config.yaml
balance_loss: 0.00466
norm_eps: 1e-05
grad_clip: 1.0
decay_shape: "linear"
Below are experts of layer 5 (counted from 0) of a mixture-of-experts language model. Rows are named router (the router's row for the expert) and show model dimensions 0-255. Each number is 50 + 15 x the weight over its row's rms, rounded and kept within 0 to 99.
After each expert's rows: "comes before" lists some tokens at least twice as common just after its tokens as in all text. This comes from a sample of Wikipedia text that the model never trained on. Tokens count by the router's weight.

# expert 45
router:55 58 47 21 75 28 73 59 82 57 50 66 57 36 55 58 41 69 51 65 56 76 82 70 51 22 58 61 28 38 53 52 30 36 56 40 73 70 56 42 72 22 48 59 61 28 81 33 45 56 70 41 65 37 55 30 25 43 61 54 60 36 43 40 67 87 62 75 51 51 52 65 55 55 72 43 34 39 66 18 48 59 68 67 68 47 71 46 59 42 45 55 40 70 45 53 40 50 36 64 29 79 48 42 51 49 35 66 39 44 31 56 61 58 46 38 37 38 60 56 58 50 54 39 48 41 48 54 44 35 55 26 54 47 63 33 36 50 48 54 60 64 51 73 40 74 74 40 63 30 50 32 39 69 49 43 39 38 27 59 56 44 68 52 83 66 34 43 37 28 38 33 52 47 62 57 50 43 65 34 47 25 45 39 35 33 28 36 62 54 52 65 67 29 59 70 37 34 45 48 61 54 69 19 79 62 64 27 53 56 52 77 64 32 50 59 69 51 40 61 38 43 37 52 23 85 44 26 33 24 62 43 24 55 55 49 22 41 53 34 61 43 32 60 36 68 55 55 32 67 30 85 34 24 67 73
comes before: ".", "°", "′", "″", "S", "W"

# expert 15
router:55 41 72 16 56 53 55 64 52 63 08 84 66 66 51 54 42 48 47 53 65 48 50 19 30 52 63 60 62 68 12 54 23 35 33 46 38 55 64 38 32 55 64 38 50 51 47 45 52 60 62 28 50 50 26 43 39 37 32 35 48 40 62 41 52 30 51 47 65 37 57 37 44 62 55 34 48 59 46 59 40 35 50 25 35 49 57 36 29 47 54 57 53 41 68 60 44 64 32 43 36 84 77 68 32 61 41 66 34 64 42 20 83 53 45 34 50 43 29 68 59 41 34 25 64 75 55 52 28 47 49 42 46 56 56 68 57 59 67 59 56 44 32 46 53 54 58 34 42 41 53 67 44 54 45 50 83 65 26 45 66 52 33 32 69 89 61 54 47 61 43 44 62 66 46 40 51 25 43 50 50 55 41 65 54 43 38 54 62 62 19 60 21 58 63 89 32 43 49 58 74 49 15 62 54 65 55 18 58 59 74 82 55 52 37 48 50 69 66 52 68 29 62 46 89 78 38 45 45 43 55 56 56 60 43 39 56 29 40 31 31 80 46 50 41 25 60 38 83 48 59 60 48 89 63 53
comes before: " |", "–", ".", ",", ";", ":"

# expert 29
router:57 41 50 50 43 52 53 23 46 61 32 51 66 64 36 43 58 62 50 31 24 36 65 51 28 14 53 48 27 25 46 27 38 60 52 38 34 55 43 34 70 47 38 45 57 41 52 69 38 54 44 71 67 35 30 65 34 61 65 61 61 35 48 60 62 81 54 75 54 83 57 31 26 49 67 55 51 56 26 71 38 64 64 54 29 69 37 27 39 28 73 53 67 56 66 67 53 52 29 57 35 60 70 37 55 40 41 58 61 74 51 70 40 70 54 58 62 73 48 51 33 49 60 44 65 84 50 34 77 51 38 60 58 52 56 37 39 62 54 36 46 58 56 55 51 61 69 61 52 39 66 34 75 52 70 05 28 58 39 51 44 66 64 59 54 49 55 45 38 72 47 54 67 37 34 59 48 43 47 69 45 51 39 43 23 21 29 44 71 22 48 71 40 84 65 62 39 62 27 28 49 26 26 53 33 37 30 62 68 54 33 58 70 42 56 51 81 67 46 58 40 42 61 54 24 06 52 35 42 24 37 19 54 66 47 70 25 55 48 63 63 64 51 28 61 40 48 45 47 81 67 41 45 43 64 58
comes before: "=", "}", ")", "\n\n", "{", "1"

# expert 58
router:28 59 71 58 34 36 25 60 23 44 37 43 52 37 50 83 20 65 39 39 50 44 40 29 31 56 68 46 45 69 28 52 35 41 55 46 13 41 57 49 66 61 56 53 46 30 70 50 17 38 60 67 36 59 75 20 75 54 61 45 26 53 74 50 48 34 56 37 40 37 42 30 61 68 49 74 56 68 64 79 66 46 54 49 34 49 81 54 73 61 32 28 40 44 20 44 47 54 65 42 49 64 52 52 60 54 63 37 22 56 49 60 29 43 22 67 53 51 67 44 61 38 51 48 25 60 46 42 33 54 16 62 30 28 47 45 54 57 51 51 53 51 70 43 50 46 37 49 43 37 33 31 50 64 28 41 57 47 48 37 57 54 69 63 60 50 59 62 39 38 42 56 62 34 52 58 47 44 50 12 43 46 41 48 36 42 24 74 45 66 79 29 62 59 35 79 60 63 57 66 49 55 36 53 28 57 09 21 62 58 76 81 31 26 52 64 27 70 44 48 34 79 52 29 61 53 61 53 39 82 53 43 74 38 66 54 50 49 62 40 40 49 70 44 59 45 60 70 58 50 57 75 18 71 51 31
comes before: " to", " the", " by", " in", " a", " as"

# expert 8
router:38 50 41 58 35 39 56 67 63 30 63 58 49 54 56 79 61 35 32 56 74 37 54 41 47 27 29 59 33 37 40 73 77 45 56 42 66 61 63 46 34 52 80 73 37 49 78 40 53 64 37 60 48 66 47 46 34 35 56 60 49 60 23 57 35 47 48 36 45 61 25 32 80 33 62 78 72 57 58 65 50 27 33 59 38 28 60 50 57 15 32 48 56 48 52 53 62 53 39 31 66 83 20 29 47 38 52 53 25 34 57 74 76 78 85 42 67 34 39 49 36 59 39 28 59 61 33 39 25 60 52 52 43 62 49 38 41 53 56 69 64 82 43 65 64 50 29 73 19 38 38 29 74 43 66 73 62 36 46 47 40 27 30 52 57 42 55 88 35 52 67 64 31 53 48 71 23 46 49 71 47 42 51 40 63 36 49 46 55 45 48 27 40 64 55 59 70 75 37 31 32 50 61 31 58 42 83 39 72 57 24 38 40 59 47 36 50 46 38 36 39 84 51 38 36 29 56 66 27 44 44 68 44 63 38 45 48 51 52 49 43 50 53 49 46 39 37 66 37 55 22 50 57 53 68 81
comes before: "-", ":", " •", " Born", " Country", " Website"

# expert 49
router:44 28 70 47 71 12 63 39 70 66 47 30 27 38 58 54 48 52 43 55 42 33 37 33 54 69 44 56 47 35 58 32 68 63 59 67 48 57 47 68 31 36 64 24 27 58 67 68 44 43 46 49 44 69 36 37 39 32 70 79 53 54 42 69 40 53 51 61 66 43 84 48 40 64 30 46 38 27 43 62 50 80 42 50 64 55 40 25 46 32 64 42 61 42 41 35 82 55 66 24 21 67 41 52 59 79 38 66 33 53 44 50 43 39 56 25 24 41 47 49 50 68 62 39 59 58 73 49 43 38 65 63 80 54 36 32 63 70 59 51 35 65 33 62 42 41 58 50 42 46 49 27 53 48 38 40 15 41 65 56 52 37 40 68 55 28 46 63 29 67 61 39 37 49 29 81 82 65 17 71 52 32 63 17 28 62 49 59 73 55 77 43 50 51 47 50 62 61 46 67 82 47 67 59 55 45 66 66 25 17 53 64 32 26 52 52 52 41 56 45 30 61 54 35 24 38 37 39 74 45 68 35 81 38 30 27 44 60 32 45 36 60 45 53 59 44 49 47 27 59 32 36 60 75 54 42
comes before: "\n", " |", ",", "\n\n", ".", " ("

# expert 19
router:49 62 56 59 40 49 26 47 32 48 58 21 48 71 36 35 45 35 43 42 69 48 41 49 37 81 44 44 47 74 51 33 23 56 39 48 42 67 50 45 26 24 63 56 48 71 48 34 81 49 46 44 31 53 57 31 59 37 73 52 16 74 73 57 16 35 34 74 60 55 54 50 65 54 55 52 70 52 57 51 44 32 56 44 50 51 28 45 76 79 97 53 42 65 22 49 67 30 54 51 52 57 29 54 40 25 70 23 67 54 72 22 63 70 40 53 55 35 61 53 56 30 25 35 27 69 37 59 68 52 34 43 60 37 87 52 45 57 44 66 63 60 55 85 38 57 45 26 71 53 46 55 57 56 38 16 65 33 59 32 38 60 42 52 39 47 34 61 46 43 59 40 53 65 75 55 64 51 75 48 37 42 31 78 26 53 40 68 51 36 69 52 31 44 63 55 54 40 62 38 50 60 56 40 68 56 40 08 67 38 56 37 64 40 57 50 29 44 55 68 47 39 36 41 68 55 66 56 30 64 66 49 46 20 76 73 44 51 49 51 55 39 76 45 84 62 43 46 41 72 50 43 33 35 48 34
comes before: " a", " the", " in", " an", " on", " to"

# expert 43
router:40 47 47 25 65 35 55 43 25 52 48 51 60 50 34 72 65 38 36 61 52 34 29 25 44 44 41 42 36 41 69 58 40 67 63 56 36 49 18 49 72 42 38 60 38 43 50 37 75 48 49 34 29 20 43 29 19 47 63 34 37 56 47 66 41 23 27 36 52 49 36 25 63 61 47 41 53 52 46 28 42 66 44 61 34 70 64 47 59 32 37 93 80 52 48 77 58 46 36 74 57 66 75 43 37 45 48 59 53 56 56 59 57 31 85 27 60 42 46 68 52 68 63 49 67 47 68 44 33 52 29 40 38 62 68 45 32 52 55 65 43 53 41 42 48 48 55 63 37 41 51 34 35 45 39 56 58 78 23 54 56 38 52 36 28 54 55 78 55 46 61 51 49 27 72 52 68 75 41 39 52 33 47 46 28 70 70 59 68 39 49 85 56 54 66 65 78 47 75 55 53 40 45 50 53 27 52 46 26 72 58 60 64 32 37 19 61 47 56 39 41 40 65 64 64 54 29 54 57 81 39 92 42 86 46 29 46 09 63 28 42 52 35 62 81 37 60 43 56 65 35 39 58 48 40 21
comes before: " |", "s", ":", " in", " was", " for"

# expert 11
router:34 51 47 61 43 43 37 40 38 31 20 37 40 47 57 43 49 53 68 34 34 59 44 41 30 84 17 72 65 39 61 63 62 57 77 60 26 56 86 44 43 47 76 29 70 77 52 51 50 38 43 45 54 57 05 44 60 32 47 67 29 71 88 46 58 77 90 77 61 47 49 64 17 54 49 73 25 51 60 42 47 50 41 56 57 53 34 31 53 48 54 40 43 60 49 64 62 41 37 38 65 47 79 47 48 50 24 56 25 48 56 63 55 54 53 33 46 61 47 41 74 43 59 50 45 59 59 37 71 57 58 68 46 37 44 34 25 57 53 67 54 45 34 71 55 29 52 44 33 49 37 53 40 51 47 34 55 67 61 68 56 44 44 54 55 68 47 71 76 64 32 25 47 41 49 12 60 44 56 49 60 71 62 71 45 30 47 44 47 45 51 37 23 39 30 33 22 64 63 68 50 58 42 60 61 48 41 59 62 55 74 27 59 83 47 54 36 55 54 51 67 65 68 60 60 58 46 47 62 44 72 63 52 75 39 56 66 07 42 46 27 52 66 70 37 23 78 50 42 67 38 83 60 65 47 37
comes before: "\n", "  ", " 0", " 1", " 2", " —"

# expert 33
router:67 35 51 75 34 37 50 72 62 80 47 47 58 78 61 70 77 59 64 35 47 49 54 51 45 55 77 24 31 13 49 64 58 80 56 34 38 71 69 32 46 43 21 81 15 37 58 49 61 51 47 47 44 44 64 78 54 49 31 61 62 57 61 81 22 64 57 25 38 55 38 32 60 25 31 54 40 79 79 56 48 32 71 67 42 37 49 39 61 59 31 32 68 52 31 36 62 56 56 33 29 82 59 36 46 61 53 55 28 41 55 29 52 54 58 47 55 37 52 43 48 45 62 56 67 58 45 34 65 40 60 67 75 59 40 59 65 61 73 82 59 46 64 29 66 40 67 53 35 30 58 47 32 59 48 48 38 61 45 71 54 33 64 66 50 41 71 34 43 57 34 54 73 27 71 78 40 68 46 49 53 50 64 52 53 72 32 35 44 39 43 48 52 61 35 59 47 69 41 12 60 45 53 33 33 54 39 52 61 44 51 40 49 52 24 57 43 29 25 56 51 74 72 50 56 54 11 36 42 39 37 53 41 64 43 68 32 40 46 27 67 54 67 68 25 78 55 53 35 58 57 28 52 28 42 48
comes before: "-", "  ", "|", " by", " 1", " Candidate"

# expert 2
router:71 27 29 35 53 61 75 60 50 62 59 75 75 24 65 77 18 47 58 46 41 32 33 37 59 56 56 16 40 48 38 56 28 49 51 56 32 53 55 41 47 81 44 32 66 46 63 39 46 43 57 36 57 42 57 70 19 53 61 52 57 19 39 41 33 55 70 26 68 49 39 64 43 40 52 60 43 57 56 56 59 44 69 62 55 43 60 32 48 28 50 53 23 40 64 80 40 46 63 66 27 63 59 47 91 72 70 63 37 47 52 52 45 56 57 47 54 47 62 57 41 30 16 33 64 56 28 25 43 36 66 54 26 47 64 67 55 64 64 37 52 25 58 40 60 54 41 37 44 59 69 48 38 75 29 69 39 67 28 63 57 68 47 52 38 63 25 48 12 58 59 44 52 58 65 45 76 79 46 49 65 45 50 43 49 61 63 43 48 38 44 69 38 61 38 27 69 55 56 34 43 48 70 47 35 19 38 46 24 22 80 58 36 21 39 30 67 56 28 71 49 50 44 31 37 64 38 49 26 28 69 23 86 64 28 47 40 63 65 45 57 56 64 52 50 51 46 48 42 62 49 61 24 66 43 61
comes before: " |", "%", ".", ")", " (", ":"

# expert 24
router:70 47 63 56 51 51 45 60 70 75 33 55 47 58 50 35 72 77 95 39 49 63 50 82 30 26 50 41 20 63 30 50 69 56 17 62 70 29 54 42 38 57 55 51 24 49 59 20 41 55 48 70 35 66 50 51 64 55 62 60 66 48 55 61 44 37 55 50 47 39 40 66 47 29 51 57 65 27 40 55 38 17 63 49 58 44 81 47 45 31 54 26 74 52 60 57 37 62 49 38 22 33 28 39 41 61 43 33 36 45 51 41 76 34 34 55 59 27 58 48 35 53 66 43 43 84 59 59 85 44 49 63 59 68 37 47 57 57 40 45 58 67 69 54 60 62 62 62 62 49 23 68 39 69 43 46 39 62 41 35 48 50 31 51 29 30 34 38 47 65 29 31 58 42 47 45 45 67 44 65 33 52 90 24 50 61 61 67 22 34 48 38 57 32 58 27 42 64 65 53 42 48 30 61 29 57 55 58 46 64 43 43 26 58 43 30 52 50 65 33 45 36 71 50 62 63 29 28 45 43 43 42 31 45 16 43 52 58 69 85 60 35 80 37 55 57 53 45 67 73 55 46 21 57 91 68
comes before: " the", "|", " a", " least", "ur", "ric"

# expert 3
router:51 58 40 48 47 32 76 47 36 48 50 33 31 46 51 63 23 34 52 41 19 34 63 62 84 76 36 56 40 65 59 56 69 75 44 19 45 46 20 49 62 70 33 55 64 41 48 77 49 58 44 48 46 53 68 79 59 51 46 21 51 41 36 67 69 50 42 79 72 50 62 49 59 52 30 44 61 65 56 48 63 72 53 33 35 53 63 65 35 46 49 70 76 99 44 33 33 36 60 53 62 71 53 42 36 40 71 63 37 44 49 41 38 41 00 40 52 61 65 54 19 39 38 61 52 48 44 55 49 64 46 49 48 58 42 58 17 58 66 25 40 35 51 32 42 57 53 69 85 29 44 53 59 37 26 48 65 52 65 31 56 23 53 46 50 47 57 36 63 44 73 33 50 54 78 48 61 43 34 52 38 66 40 61 59 43 45 67 38 40 47 64 49 37 67 45 68 33 65 56 51 53 55 41 47 29 51 28 61 69 71 54 59 31 51 41 00 63 55 44 57 68 44 38 52 38 34 77 72 69 40 43 58 69 35 29 59 38 63 42 57 44 37 44 64 65 34 74 69 49 27 48 53 50 42 37
comes before: ",", ".", " of", " and", " in", " were"

# expert 18
router:50 28 54 54 37 56 46 55 15 47 54 49 34 33 74 42 29 34 50 40 25 57 64 58 68 39 57 31 22 35 42 68 57 63 32 43 70 53 67 52 49 45 40 55 47 69 26 43 21 70 42 43 45 47 55 51 70 64 69 42 42 32 75 65 46 59 63 46 44 44 57 56 68 52 47 37 49 63 43 58 49 45 53 31 69 77 51 71 28 45 50 56 52 51 28 63 69 66 43 59 41 21 46 51 53 54 48 40 70 60 60 42 45 53 41 75 44 53 72 61 46 48 57 56 46 50 45 51 28 38 22 42 46 46 58 39 15 37 38 58 60 23 76 63 71 67 23 24 43 33 65 23 25 37 51 50 53 60 46 57 64 47 58 44 60 60 29 50 17 15 32 55 57 32 52 42 43 71 37 46 58 54 25 25 48 21 61 71 41 66 67 56 50 56 64 51 43 43 52 51 65 65 34 55 44 46 28 71 44 69 24 78 66 73 49 59 61 56 37 04 75 42 55 81 59 30 80 53 57 85 45 81 49 32 71 26 42 60 39 31 60 44 42 56 65 59 40 34 34 77 57 70 56 88 46 48
comes before: "s", "ed", "ing", "d", " of", "ion"

# expert 48
router:42 54 59 54 79 34 40 43 55 49 46 36 39 28 37 25 42 34 52 63 45 64 57 57 62 58 33 45 31 55 68 67 58 77 55 47 39 27 52 33 28 42 64 45 76 93 20 37 54 61 37 44 35 63 51 60 26 40 25 72 38 23 39 54 70 35 52 57 34 31 53 35 56 39 40 81 44 64 43 64 63 63 59 35 67 55 73 86 52 23 57 72 64 59 31 64 65 60 43 56 64 35 64 53 34 24 32 53 40 60 50 67 38 51 39 49 33 47 47 62 74 72 40 52 63 20 47 49 32 64 40 27 48 49 53 41 21 57 59 58 38 23 36 50 44 43 77 30 61 54 54 47 52 65 74 55 33 44 63 34 36 84 74 36 30 36 73 61 69 63 56 56 27 32 72 64 56 60 54 39 48 53 55 41 58 54 64 62 66 61 73 58 34 54 60 41 22 44 11 39 51 51 64 34 42 51 73 31 49 49 60 51 82 46 56 80 62 80 43 43 70 47 44 72 30 56 51 57 56 77 65 22 44 43 52 47 33 55 74 46 41 19 45 39 71 32 73 56 42 60 55 58 42 62 56 48
comes before: " of", ",", " (", ".", "s", " in"

# expert 56
router:34 48 37 62 68 26 53 50 68 28 68 33 53 62 40 32 42 25 37 70 32 21 39 48 37 33 37 60 31 47 71 41 67 77 49 59 58 54 56 73 21 47 55 34 48 65 68 43 70 61 49 22 28 45 59 57 75 35 54 29 48 68 45 37 41 34 51 70 34 71 58 46 69 44 41 52 35 45 54 87 47 53 40 54 67 56 59 52 63 51 83 37 64 89 48 47 46 54 53 38 19 27 33 67 54 48 72 45 53 73 45 76 24 41 52 40 55 73 57 41 77 37 38 58 58 34 38 62 70 62 86 54 44 68 58 41 53 54 41 59 54 60 42 46 50 60 54 43 54 49 42 53 60 57 56 55 68 34 36 55 54 52 63 53 49 43 60 59 84 07 54 40 69 31 34 49 30 48 50 54 49 43 56 54 54 64 43 66 43 47 15 60 64 64 50 08 43 29 69 80 58 67 59 70 39 51 47 41 46 25 66 52 58 85 38 53 47 49 81 35 59 77 43 36 29 51 23 65 35 68 48 53 55 37 74 29 30 37 42 18 72 59 46 54 49 26 28 52 57 41 39 61 53 27 65 44
comes before: " and", " which", " but", " who", " where", " including"

# expert 34
router:48 54 57 51 57 39 65 37 65 38 63 62 70 60 41 53 49 65 54 55 31 28 22 67 54 84 46 58 53 58 49 80 44 36 28 62 76 56 66 48 60 79 70 50 42 29 51 58 32 68 43 47 44 62 65 56 50 41 26 55 36 61 64 44 37 48 38 46 34 47 30 35 62 30 57 46 49 39 35 48 28 39 60 45 55 62 54 56 49 71 76 67 53 73 50 46 24 53 59 25 55 28 38 44 43 62 57 20 47 35 33 67 64 55 52 53 37 53 72 54 44 58 24 80 76 33 58 54 46 39 34 09 34 54 48 34 62 50 31 31 63 38 40 66 60 38 67 27 59 78 55 31 57 31 30 51 73 81 82 48 36 50 32 77 67 56 49 45 31 49 59 38 51 48 43 39 66 77 46 57 31 74 34 40 48 25 51 55 19 57 54 53 63 24 79 36 23 55 67 44 36 49 32 45 70 56 34 81 77 34 44 76 27 37 68 56 67 32 69 43 30 50 34 35 63 71 52 61 35 53 24 40 68 48 47 36 45 36 56 52 49 58 66 71 32 40 78 32 46 34 63 25 56 61 52 64
comes before: " the", " a", " his", " 18", " this", " its"

# expert 55
router:63 27 47 48 45 71 74 68 52 36 53 72 57 53 36 79 23 38 28 43 66 39 25 47 46 41 66 60 60 27 47 29 49 37 72 44 34 44 50 46 30 45 81 45 48 33 73 61 43 23 32 31 56 36 36 42 61 70 32 58 30 19 49 72 44 33 54 28 60 61 24 61 38 55 54 36 61 51 73 30 53 28 50 49 43 67 44 83 36 65 43 69 68 26 54 55 54 57 59 68 30 47 87 38 51 54 69 59 46 64 47 31 62 25 61 47 64 37 33 53 48 49 32 25 51 65 75 52 61 57 26 40 58 55 57 65 40 62 57 41 45 32 59 37 66 47 39 53 50 53 39 32 41 38 35 40 87 76 27 56 60 63 37 71 29 44 44 57 26 53 40 52 65 34 23 40 56 41 75 58 53 43 51 30 58 57 63 31 74 20 65 59 50 59 60 58 67 65 46 65 42 38 47 39 47 59 13 56 57 65 49 32 46 50 41 58 31 83 24 66 39 57 58 55 69 71 49 44 81 56 47 63 34 56 45 42 22 40 62 78 34 43 82 39 75 39 38 34 49 31 59 44 57 76 59 33
comes before: " |", ";", "0", ")", " m", "1"

# expert 59
router:34 46 40 68 24 35 31 41 67 61 49 34 28 36 87 76 40 28 28 51 45 50 27 44 50 22 53 32 46 68 56 34 53 58 29 63 42 61 68 70 59 35 60 57 53 60 64 45 44 51 59 66 57 41 52 56 64 31 37 47 51 55 41 60 28 63 71 88 31 37 71 26 31 38 47 62 45 66 43 29 32 65 24 32 68 50 31 85 68 72 70 61 45 35 60 56 79 65 55 62 47 53 34 67 71 70 41 60 41 45 65 54 56 78 33 69 47 32 59 59 66 47 36 52 41 58 62 60 69 57 39 44 37 32 64 60 61 39 47 28 53 46 47 40 61 57 57 54 30 50 38 39 99 49 14 22 63 74 49 52 41 44 52 39 58 52 41 47 62 48 72 71 24 45 18 34 52 40 52 39 55 61 64 51 68 62 39 60 49 41 37 72 47 19 46 45 65 15 59 47 73 45 78 81 44 36 49 50 48 62 35 55 62 77 76 53 42 46 54 64 43 34 57 67 50 38 42 56 44 49 34 32 29 63 38 51 25 39 34 32 54 46 54 41 68 39 69 22 46 60 76 45 56 59 36 70
comes before: "\n\n", " The", " He", " In", " It", " he"

# expert 6
router:72 31 55 42 58 76 38 31 33 31 59 48 43 39 76 31 54 31 76 59 54 40 51 27 37 27 54 54 41 74 76 43 65 51 37 44 41 66 43 57 65 67 54 41 37 48 35 46 52 23 87 37 49 45 57 55 73 46 50 68 61 64 49 68 49 55 51 85 35 40 58 39 58 39 42 51 70 56 52 43 35 79 37 63 70 73 34 36 61 68 40 44 27 47 39 32 33 65 43 41 54 67 46 63 41 54 58 63 47 54 33 51 37 51 47 73 77 55 68 39 38 66 26 27 55 55 57 36 75 37 35 80 28 33 57 61 68 59 34 41 63 46 31 36 76 24 62 67 78 56 61 52 60 44 40 53 33 57 39 50 44 58 64 29 74 30 39 22 54 73 66 51 37 41 42 63 42 41 64 35 51 43 66 50 39 41 31 52 75 41 61 27 64 05 45 52 36 61 77 81 58 32 29 68 75 47 57 68 20 73 57 61 64 58 44 57 58 22 55 42 34 42 55 44 66 53 44 27 55 31 45 70 39 68 32 44 48 59 51 16 19 42 36 32 51 56 52 64 84 64 50 47 65 46 38 63
comes before: "=", "The", "\n", "\n\n", "In", "-"

# expert 25
router:59 59 35 50 49 75 51 65 39 80 62 35 60 59 51 45 42 65 47 48 68 21 35 35 60 82 39 56 35 65 32 40 23 29 46 44 51 71 55 72 44 26 46 38 48 38 43 79 49 34 65 53 74 55 69 47 45 32 58 59 48 60 57 69 31 55 36 62 75 53 30 67 70 49 71 31 78 38 41 36 67 40 51 47 69 54 72 45 39 31 37 25 41 45 47 57 51 54 42 65 64 45 45 34 38 40 64 41 09 36 63 57 36 53 14 53 57 28 52 52 59 72 22 44 71 58 48 55 62 88 51 31 43 85 71 45 69 46 70 55 19 42 47 59 41 45 27 79 27 54 47 70 66 61 47 44 34 55 33 42 51 66 78 60 43 49 75 61 45 80 65 50 57 48 75 69 18 49 18 70 40 55 93 43 41 77 39 40 43 20 47 37 83 39 49 32 62 43 60 64 54 38 38 37 44 59 35 59 64 50 42 39 38 54 48 39 33 21 30 62 30 45 42 24 32 40 45 46 44 36 51 57 40 45 44 34 42 74 47 52 44 53 51 56 40 69 35 40 34 54 38 44 57 66 48 46
comes before: " be", " the", " been", " have", " not", " a"

# expert 38
router:48 62 42 61 45 37 57 59 48 20 38 36 53 62 55 50 50 79 41 61 47 51 34 33 51 46 52 36 43 64 59 44 58 63 49 41 76 59 85 62 65 35 48 68 28 52 54 57 53 50 50 77 57 78 52 54 46 38 40 23 49 58 63 16 32 34 58 27 17 58 65 45 67 65 36 46 44 66 46 57 65 46 39 44 61 63 08 50 52 63 66 48 56 57 47 67 33 36 46 37 61 26 51 94 71 53 41 51 56 40 52 57 50 45 56 36 40 52 69 37 80 35 36 81 40 53 43 32 52 37 54 39 44 54 67 44 62 25 56 49 91 46 44 36 35 52 44 37 54 74 55 60 72 10 35 56 69 45 53 65 69 64 33 75 51 54 43 56 66 49 68 53 27 46 40 39 18 41 37 39 51 43 42 74 32 24 66 70 39 40 64 37 59 49 80 38 77 56 70 56 51 48 52 53 47 55 37 49 83 36 34 33 45 92 46 69 54 53 51 65 69 32 52 64 23 46 57 79 51 74 48 22 63 21 68 57 63 56 48 74 61 42 58 55 26 51 50 16 45 46 51 57 55 37 62 17
comes before: " the", " a", " his", " its", " her", " their"

# expert 62
router:67 50 65 59 55 42 63 69 67 20 47 33 49 42 67 62 52 58 37 53 59 39 85 48 65 40 61 32 36 30 52 76 34 49 60 45 40 63 68 21 65 29 57 48 47 37 52 68 70 72 36 62 14 61 58 47 63 51 41 32 56 53 33 46 48 49 57 34 53 61 52 42 57 30 84 48 36 35 41 57 40 45 76 52 50 49 49 34 29 66 28 48 49 29 62 58 45 40 73 41 64 58 27 43 25 48 48 47 61 53 57 36 39 15 33 58 47 37 48 55 05 43 71 20 36 34 64 30 69 37 42 44 41 32 26 51 61 34 77 51 15 55 51 36 35 67 45 71 56 46 64 50 43 69 35 30 60 76 43 71 83 41 52 42 50 56 52 44 24 49 41 43 48 41 53 50 21 63 49 46 54 63 60 35 28 74 51 62 53 82 68 69 69 52 33 34 35 68 47 42 31 48 69 61 66 42 29 18 46 52 62 59 30 30 55 72 59 64 73 41 69 52 69 41 57 39 34 41 46 71 57 60 65 58 67 65 34 54 31 43 64 69 37 52 92 57 34 50 15 41 40 37 73 47 47 49
comes before: " by", " in", "s", " and", " on", " to"

# expert 7
router:57 51 51 07 63 68 53 55 54 55 60 32 03 50 80 30 44 35 28 57 53 54 63 62 70 59 55 33 48 56 71 75 49 53 19 35 68 45 49 54 50 85 43 53 50 61 30 54 42 51 46 36 42 50 37 31 60 45 24 23 44 48 48 49 41 29 51 40 40 52 45 49 85 44 45 49 32 99 43 50 34 70 53 40 35 68 48 53 69 39 43 85 74 41 22 62 63 40 31 84 39 51 56 48 44 50 73 47 38 39 55 45 73 65 42 66 38 51 58 58 40 41 28 38 49 37 49 37 10 39 43 82 26 62 57 56 41 38 49 70 52 43 53 82 59 55 46 51 69 70 43 43 30 28 47 58 46 65 67 51 35 55 52 29 36 51 46 54 56 30 66 49 53 48 30 36 24 37 42 43 49 47 35 44 60 47 71 36 38 61 45 74 43 38 54 49 41 39 48 34 77 78 59 42 45 31 69 77 46 62 73 41 52 32 57 54 44 60 59 38 54 41 43 38 58 29 22 56 79 69 57 51 25 19 62 29 50 60 57 42 41 57 64 39 73 61 59 38 55 66 37 31 40 64 35 53
comes before: " of", ".", ",", "s", " in", " was"

# expert 30
router:64 34 44 64 64 67 38 56 30 50 61 18 72 51 81 47 53 47 65 47 66 31 45 55 64 71 63 42 52 72 81 40 51 34 61 49 57 41 78 42 44 51 48 40 75 30 57 45 56 64 66 34 47 54 41 46 64 62 25 53 42 43 39 36 40 53 53 75 72 51 40 51 66 35 62 37 64 46 51 80 35 25 55 75 48 75 33 25 44 55 36 56 40 56 25 47 66 51 57 57 20 84 51 55 43 44 34 41 30 54 67 26 22 55 75 73 49 56 40 44 57 20 72 85 35 61 61 58 49 60 45 53 55 72 77 33 48 60 41 54 53 38 47 68 35 24 46 53 48 09 23 38 47 30 44 69 43 40 27 59 35 46 39 49 62 61 63 53 71 83 48 37 64 44 40 40 61 66 36 48 58 33 58 57 25 87 48 21 79 44 47 27 50 55 34 42 83 67 49 38 61 59 51 52 53 42 66 75 28 54 23 57 48 86 51 50 32 46 54 55 28 52 42 46 41 60 69 37 43 46 57 48 47 71 33 52 54 77 32 47 52 43 59 50 31 37 65 40 47 39 40 32 17 22 48 55
comes before: "\n", "  ", " %", " 0", " Votes", " ·"

# expert 0
router:66 41 64 37 70 49 69 61 49 42 68 24 51 50 50 44 35 53 63 37 64 58 65 51 77 32 69 58 61 71 34 22 54 55 37 26 34 41 71 48 68 44 35 34 46 38 51 57 53 78 25 55 81 58 66 40 62 51 53 36 58 33 43 51 61 50 53 45 28 36 38 55 67 77 24 53 72 70 40 35 43 45 67 23 71 78 58 44 52 51 51 67 40 66 63 49 55 73 68 52 64 70 67 48 39 82 56 58 50 69 56 18 63 68 44 49 43 44 41 27 43 33 24 49 37 46 34 51 33 19 78 81 72 63 52 61 85 56 45 62 57 54 46 42 58 57 52 35 86 29 35 60 49 38 42 24 90 48 44 80 59 43 29 69 72 34 64 43 24 55 29 65 36 48 28 43 59 14 18 47 46 43 66 64 44 48 58 60 47 48 19 51 30 32 29 49 53 47 55 61 60 31 65 70 60 38 64 27 43 50 59 43 54 27 34 55 54 35 64 47 68 60 46 45 29 50 58 62 15 54 44 39 53 60 75 35 32 36 40 54 55 73 45 57 34 38 53 70 55 45 57 56 70 61 59 55
comes before: " |", "%", " years", " km", "0", " m"